Weights of a small mixture-of-experts language model, trained from scratch on English Wikipedia.
Size: 13 layers, width 256, vocabulary 32000, 30.2M parameters.
Below are experts of layer 7 (counted from 0) of a mixture-of-experts language model. Rows are named router (the router's row for the expert), gate (a neuron's input weights, with its number), up (a neuron's input weights, with its number) and show model dimensions 0-255. Each number is 500 + 50 x the weight over its row's rms, rounded and kept within 0 to 999. Numbers have three digits each.
Before each expert's rows: "mostly gets" lists some tokens that are sent to it at least half of the time; "gets" lists some tokens that make up at least twice as much of what it gets as of all text. This comes from a sample of Wikipedia text that the model never trained on. Tokens count by the router's weight.

# expert 1
mostly gets: " by", " in", " the", " with", " his", " from"
gets: " the", " of", " in", ":", " The", " on"
router:434540471524531480527562508539494529509520450433592506503507559488482589499516518443480410506452490447571491479607517496554429464439500488495500523526396503588517558432442455529474568457435501537440513466462458458507532551532534388420451535511546527439486516400560559480554520479468515536469554622427519408437497486374465499477459482484406484511521516400430506489472418484526488466499477566439392526563382544398532449501503425511501521493584463535517447527527546572482545428570389452504541469506524394597401584501476487536394485439487454551471474485509458464520458474468489538503457418589415467423485522484551474552501487445505404545574482531500567471556563529419503517490478509465623474521550492466551532462529471561544596470453478618497574528478487496425512487484436
gate9:475393497462548419585551509487428515536429437507453488487480513473540505531484499493475448491497443495493517468486543469545534424453584541515525585494541454483505527512538519470469463611565412484517502526533531491547569527491541503527486465401537495454527530509566602648577538514477394536530589512519468558481498544464513451483411513587465469468461459537515469434480454529532491503383514570615470432518479556505493428459465382581468591428508474443508502584483509585460438502488372665548437518565510558561553475452454436493494438485429464547468496547486514489453540569559440540547463507535591488450550511443578474561516518469399508532500563462512584531461493464528447535545433481543480543555469529562509506531502481631540352500510472445518555458416496504488547464439444
up9:538471474488490587539438509507469509386427485484410499455525499632520397525501611497530439391467542373557505559435483408520491532584527518505571443460457478516512511426486477490503486442494455448545551530515511525523357469478515511580522488428404545540564456526538428476481449509485515530529389517575506486487462531463430440436520398482439541512430458486547510554546448459522562496499475483480558562525492533489485445471466431489437535433510485518474410420413518530554489524550456498448487523597453451493627577464524536569556499517445537462479497549492574465538549562542510549419501423479516467565489580571487453418571472473493513473481635534473473502452624525482469507549500505503483508398423519443514515500492354497454451469512468392467517484473539407520548527443469
gate10:462472498477607481475552521439454542526434473529508508379476541504382491510507501447554449438421499457455464471400487482457486519388506530490481468569532562495527504410566463538440494532579554417517487619451551473599522467507575490569475499547502557548476558518541559551465436497525517506528485454447477465516532474533472505539548519462491583482538558534464546400459420501495536572483442525367540500365557448471506456454540492545487497458499452476561509537513474476597511419433420525552447368514513514531456477459458464442562564446489514445560495514532538523496544656605482526574477417426527458454485568513491385485537582504467506539479531342519518511443425421473429471471476566552544470445448491473537514502513513486457476602516540515543562541466570416500552489492532
up10:579452509479454491412500514548502559464475601513476494496573373591540531559522577578581480565504492486358560488474469596499474487490470558506502459577537509560506545446487462545497546437442471466493591445540513416492459441458559500496489442505564517501527537433582426515403523611445372289488437523521523505550510640458475473591464523505476521444515477565565496572515528507441502587527556409451505485554538490524520475518484487498461478405511530444544458465473556520416515483505494533532471512446526564419556530506514512456509444530583512495553563372494485502534418498463423482451496523543452502529543462562528559522504494572529518546468482416559414422467494445534554426492531534484439514435455461512530499564367560558562462496506477501453453469541505489525517518491540

# expert 6
mostly gets: "\n", "|", " \"", "==", "===", "'"
gets: "\n", " |", ".", "|", "-", " ("
router:489463487552481515517502561469551523382426520490364517548508482470527561417615432492560538428473485618558451450483481507431472591391549531470481463600500420537434476522544430500520426514557432482524540551463483483496565434545409487533561483484543522575448523405445454556512487442457479537459528496520503415505467452532544565423563470471500548458485537485510497549515521414463519505630478492502476554499513556507495493543504557501544582365435510519473465553469452620580501573473609558495513539479452536486476451503435401483496558551454482539439554470454586468560441491601486495499498463493516563492518554470541543611532466440474579476483466422485545554459539495567526565507569561526426487502449430464444475444459502473461491420510551520524389472546524551563412438522569
gate44:463443517453542604527532546506520563481497480544493519548507558514524528552459515444559582519522438483495524416553586574533499489517520543457525438503523530532551537432548472560553583451572398475430474452449547506390511610587494465596501570550572573412526576495536481510558526521509498486539470426471530502580486507477498513512506497500516492522549438448518467522511602497501518579585495530435471471459424497467594501518473557534531408486432552437561511469508519455585504606549497445469528446464435559533512527549490518496527465588470528604566511462447555502436597533450393489489571516648494467509514580478491542535517416524497494474589542452496490435406426588456545483502506478543400410475497602534371537440468497552454526516428499461430590444417444567486515523503483
up44:425536546440496541494484472407484480596553504516506427436525598523465457537382531533470554412515409506369604512365493545466462497508493495446599486473375560495485457521462564411541523578493568528521555558502517463482473591515520500512469555437466484551596508546562411410507497488376530562509543507516583532396470439423500498501465473505483503522505510510568465566422569528574496556504434523516475562531458515510464496551479614558530447493471485586425514461485498586623454540470528397524444449605492514504538486520454468505437450512469401509570433464458532478507546490545437540578500553477489543548500468420451536514473556507499582433542464476503426496496515504437547512538505574509546545582571502509454534524537563432557475505568498457493501477457449486515470617535515
gate45:542515473414500519500506487539532506466541531526507520617535509505587434496482408525466539506468496453449493570446498401506485508433534514575430453535587500498604422501544442514514464510460518500519500542461546538492383524544469461507434466411567564628548510427471452582392561431446469509460519453484501552536495474483468525506422563520429475539507444496441386634474414459488387549460536432542498446481481387457485526458607472568469519533421451515477501569517463536546465471573489563554484488531527539540503630482577471499401532563527514465580488529550510513532507503451543498516663471402510445506533534417537465473485583552423503483538488489528510497527548491643503615468555504530430513525532523433468481451551495501424494479475569501488475566482507457586456543495473
up45:457433508476458528461455547492547504421492452518454476450506554518572519456593400425485424455502579542501440473500510571436469395465551575497464407510389510505529392539482487555494510553503471505480476452521508581587450472420547544472472550473501520496602518510414426571453483510538536563429537594566545577557585579488529485490509479451420401490480570490514479531479466367540523483515446564486501458526479542493552481478510386474446498538492471505457496482574495431460608534513561515492523552608455416528554462457494558443534494543515550514514457517499457494501448432394440497497507492457469596604439531491461464542562532619507506515537521458483503583520548531576473507413603505497478565560514535396458575370463458490554444514434521478448602547546521513464503466494560

# expert 2
mostly gets: " a", " an", " new", " re", " De", " un"
gets: " ", " a", "-", " an", " first", "al"
router:520452552547496539511473509581477406557492460573574519540478465494559505558452591430531591537465439491451577535444434508519415459535479398472470517456460483505341532567455485443505498501545560501520447470513472554517455477609568525510451494449354510589456533568443501518521422509478545610520449487473459490577482548536501506493590411504519547520477486528556498563480491518533515405479550556518512440520481439595391516585573562500492498429493405433481565531573463505491539471464501484474459514483510497506531504403504543425561457480475546535482485554576441574586436415505479568539475569466621487459473421447476445516555486476540501494476523453445546504450501489553479382547380468551446502499504508472560469467523452528454520488452485476563474476514634436474559427525610
gate10:528511510472461484443470507475542485497486486507476435540535447437461438546399456502526550529531482479588496541443550446439398402531558576526517586419485464564449429491461503457539454478540504421452515536425452531471453478514423539449510399532407509561465454564488519518540488572496516541441470467536508558485506479522567560543531479483520440500529490436551598419467507449484445483448424623493433504508518522439427547373483473508543496504583465424570481484445588505534527486432496461467487523438520515480463537513475591526527472544580434513483518489520495446597500360503474384544428613485600544519524514477568472493457470481417493493515541470570462495635477480438387479516523480453515562542494409475513512581553476414554586466480390417458598598476555474456509487527532
up10:558458475471462522503507502412506502459522490544569484500556548595478421521590487428500482568524596529402479602515539476414546488606539519480552350518485455557514485478479447525412583604523459587436456510532459524469549481488477525533520478551563534512551558510439465586520547413464473539502527501440429561526490571526490458469472545571496459517489496462548482529569473478396499565465512547569442530519532480482430576484549502537446481458482444421456554540484543406514529436465567488541416455564436572565526446427442525480497518456493524459434414497555486424493502449429507453489450542438511392490484514499558576546416494577378488570383445511559499557468491500479498532473424490563512560489539468453464506550531582550514449559404544553445522415580478573537554605532487
gate11:448464468529503436402557489585450548399426574564517556414534545503551458617504546381521551517499410496484484416491497509557409513529543500500494431480553487447477547476465506505481548435487379466494564512529530532461525430509480496459509444436464493439492519596519529526481460462540422445478502566546524546505518543554520487476485455535540529511523487521610532534515511427516520473458537495585515484527495465597552458403569455507400510535602566520584457526508413544505583456507512503508437377538493487499556483508503503475550522539432592480500586445526503485529522518390598514463437467518527489509347389499527558551481496503586535544483523550448470574440366460420514429454540478481476498665457478504543474521471419430476499460484513546507495548441439510399481469520488
up11:569414468505492496525505544503492446454438520501570330443412554436528518445572458469466440364548509475533526514411541576466479517469503501529495570492487481513503465472488472547504465515523498448510610487524464502553490458483479543526500429399579574488503562422553469559527463596434484548536504486542449539549545532529472542546497452554451637514512533437495448515504523449448441558517470522464519506570561509487545513543545522525443505447460520471510467506399559429478537569449500468482537502466503573498463597578457471443505546432445541399411564511501534426464486516538459436440488377560504450461618389555519453478368503407566481506444474556423532555462518538528445470473575514485573478553445476547490483466551465516386583464564506515528462414414563441473465443513539

# expert 7
mostly gets: " is", ",", " was", "),", " have", " were"
gets: ",", " and", " was", " to", " is", " as"
router:499593452488469541543551484489481584502515548522479495476537480601433431472557469529470480527576513491393486510530621508523456386497467530382472529546582542540446516637457492465567515521554476492484455446517606485485475556391465457528444374401450549519469453567593524518526591559548515442480499564450523585443495526505459493487472529517455440512558489532382441481519500454485424507394418512560502460549516473472446441519497511468419547530516503514460427503455596588480520541547615532466532442495478558483524496497428566477592530486548471472474444446483473439433469562575576480628575450540430476484508546533521509459451529595494452552436376423514399502516545482502497499477434535491554477566508519459493448513454491426489410542577484498496512526466530538500500508492423
gate1:592552559551488560523499525540487464541539509499545523512500542602539483539544503488463503484498398475427444518427511521525502507481587530479387468508532400499362530494504462433439376509526403471503434491440481477523414518497544500537448496567502438541519541511450448508601523512473469447480502444541480532528490511448467435484400427426434495504563463515432454485529590513481590454510503515440491468480608522390458489443470504489522505496467498536485425474446518506469483530566511446496610547598541583405542518475509519516444431445518584461409486527418490451494426491465482480463490485486501543500452425469575491387575364504479511380502438444546541503521491566479546521419550527408400478546412492520480528671547503442468499594504390507471510533524471494459454494463493
up1:397445422522512403446392543582452523559452514459460496517501542554446534513502504566550557560481541519484486563437580555533503538492476529544495518496513519471478441444447501618415485494534518508531483538559423548497496393600482446526486501518577452473491519578525520499452515558426465547490503497569514520469465546362506549503558550569548483509477492520509581381513445528451574462522514536624501549505466467441567341525469491471475509456593557522511489597458544414515556449437508477435512568479497534650440455483479511553568544550545477575511446512521468554411528572463494587451485528453522405479514522510424501620574431494557561518489565501451510544423574404477516496484423532494568405520536564503514427496460534519522495498513518449499551455449542524542592457508462
gate2:489549480554466563510431530538479462614476559453440455480447500412456457548534460474439468475477491569391494454546484483457462544427486522587468423452467461562485465560487512472467474403543541443611565537395526606501537508543577496588520556442543445477564559519494473460464535528521480585481575430541424480456515456453512541436446567505502483460478481605494525528526630504523474480434469490470387479375550430512564461476519555458549543527465441496539548522455535561527474437497554462459376551555484477486524507451477501392497505551471566525415356467490485466463451516535575540488420393459405478501477406486504391496509577512483507493526478512432566447534472558558511477548549489502485451530533663428499539477489539502519456454521530481521552544531484486482449565436495
up2:498456498509478570478448469468557397553497503462399435458481471476466446530510455427448487531576522545449544525512540496405514503524539467535567540495466540535513493495415464576455553499443580505525517551489556543520497543531560502463445495465502455516445578530446441423511449411541519501470541379458468418469508473529476435516536590492557552463485446476432501551480581458535495452465460469569442552485584449546557451448581476542467541535349372450557499489457582515488579481521637462470337500537482507463501492504503439378535529595480531455497409537454465439483459523475459523539529408448415452464467527450517397575517507546487472482523458471504568462421565498516563500470407580474529359528561551450427512487565508494447516591454504466470476504520504562505547531536569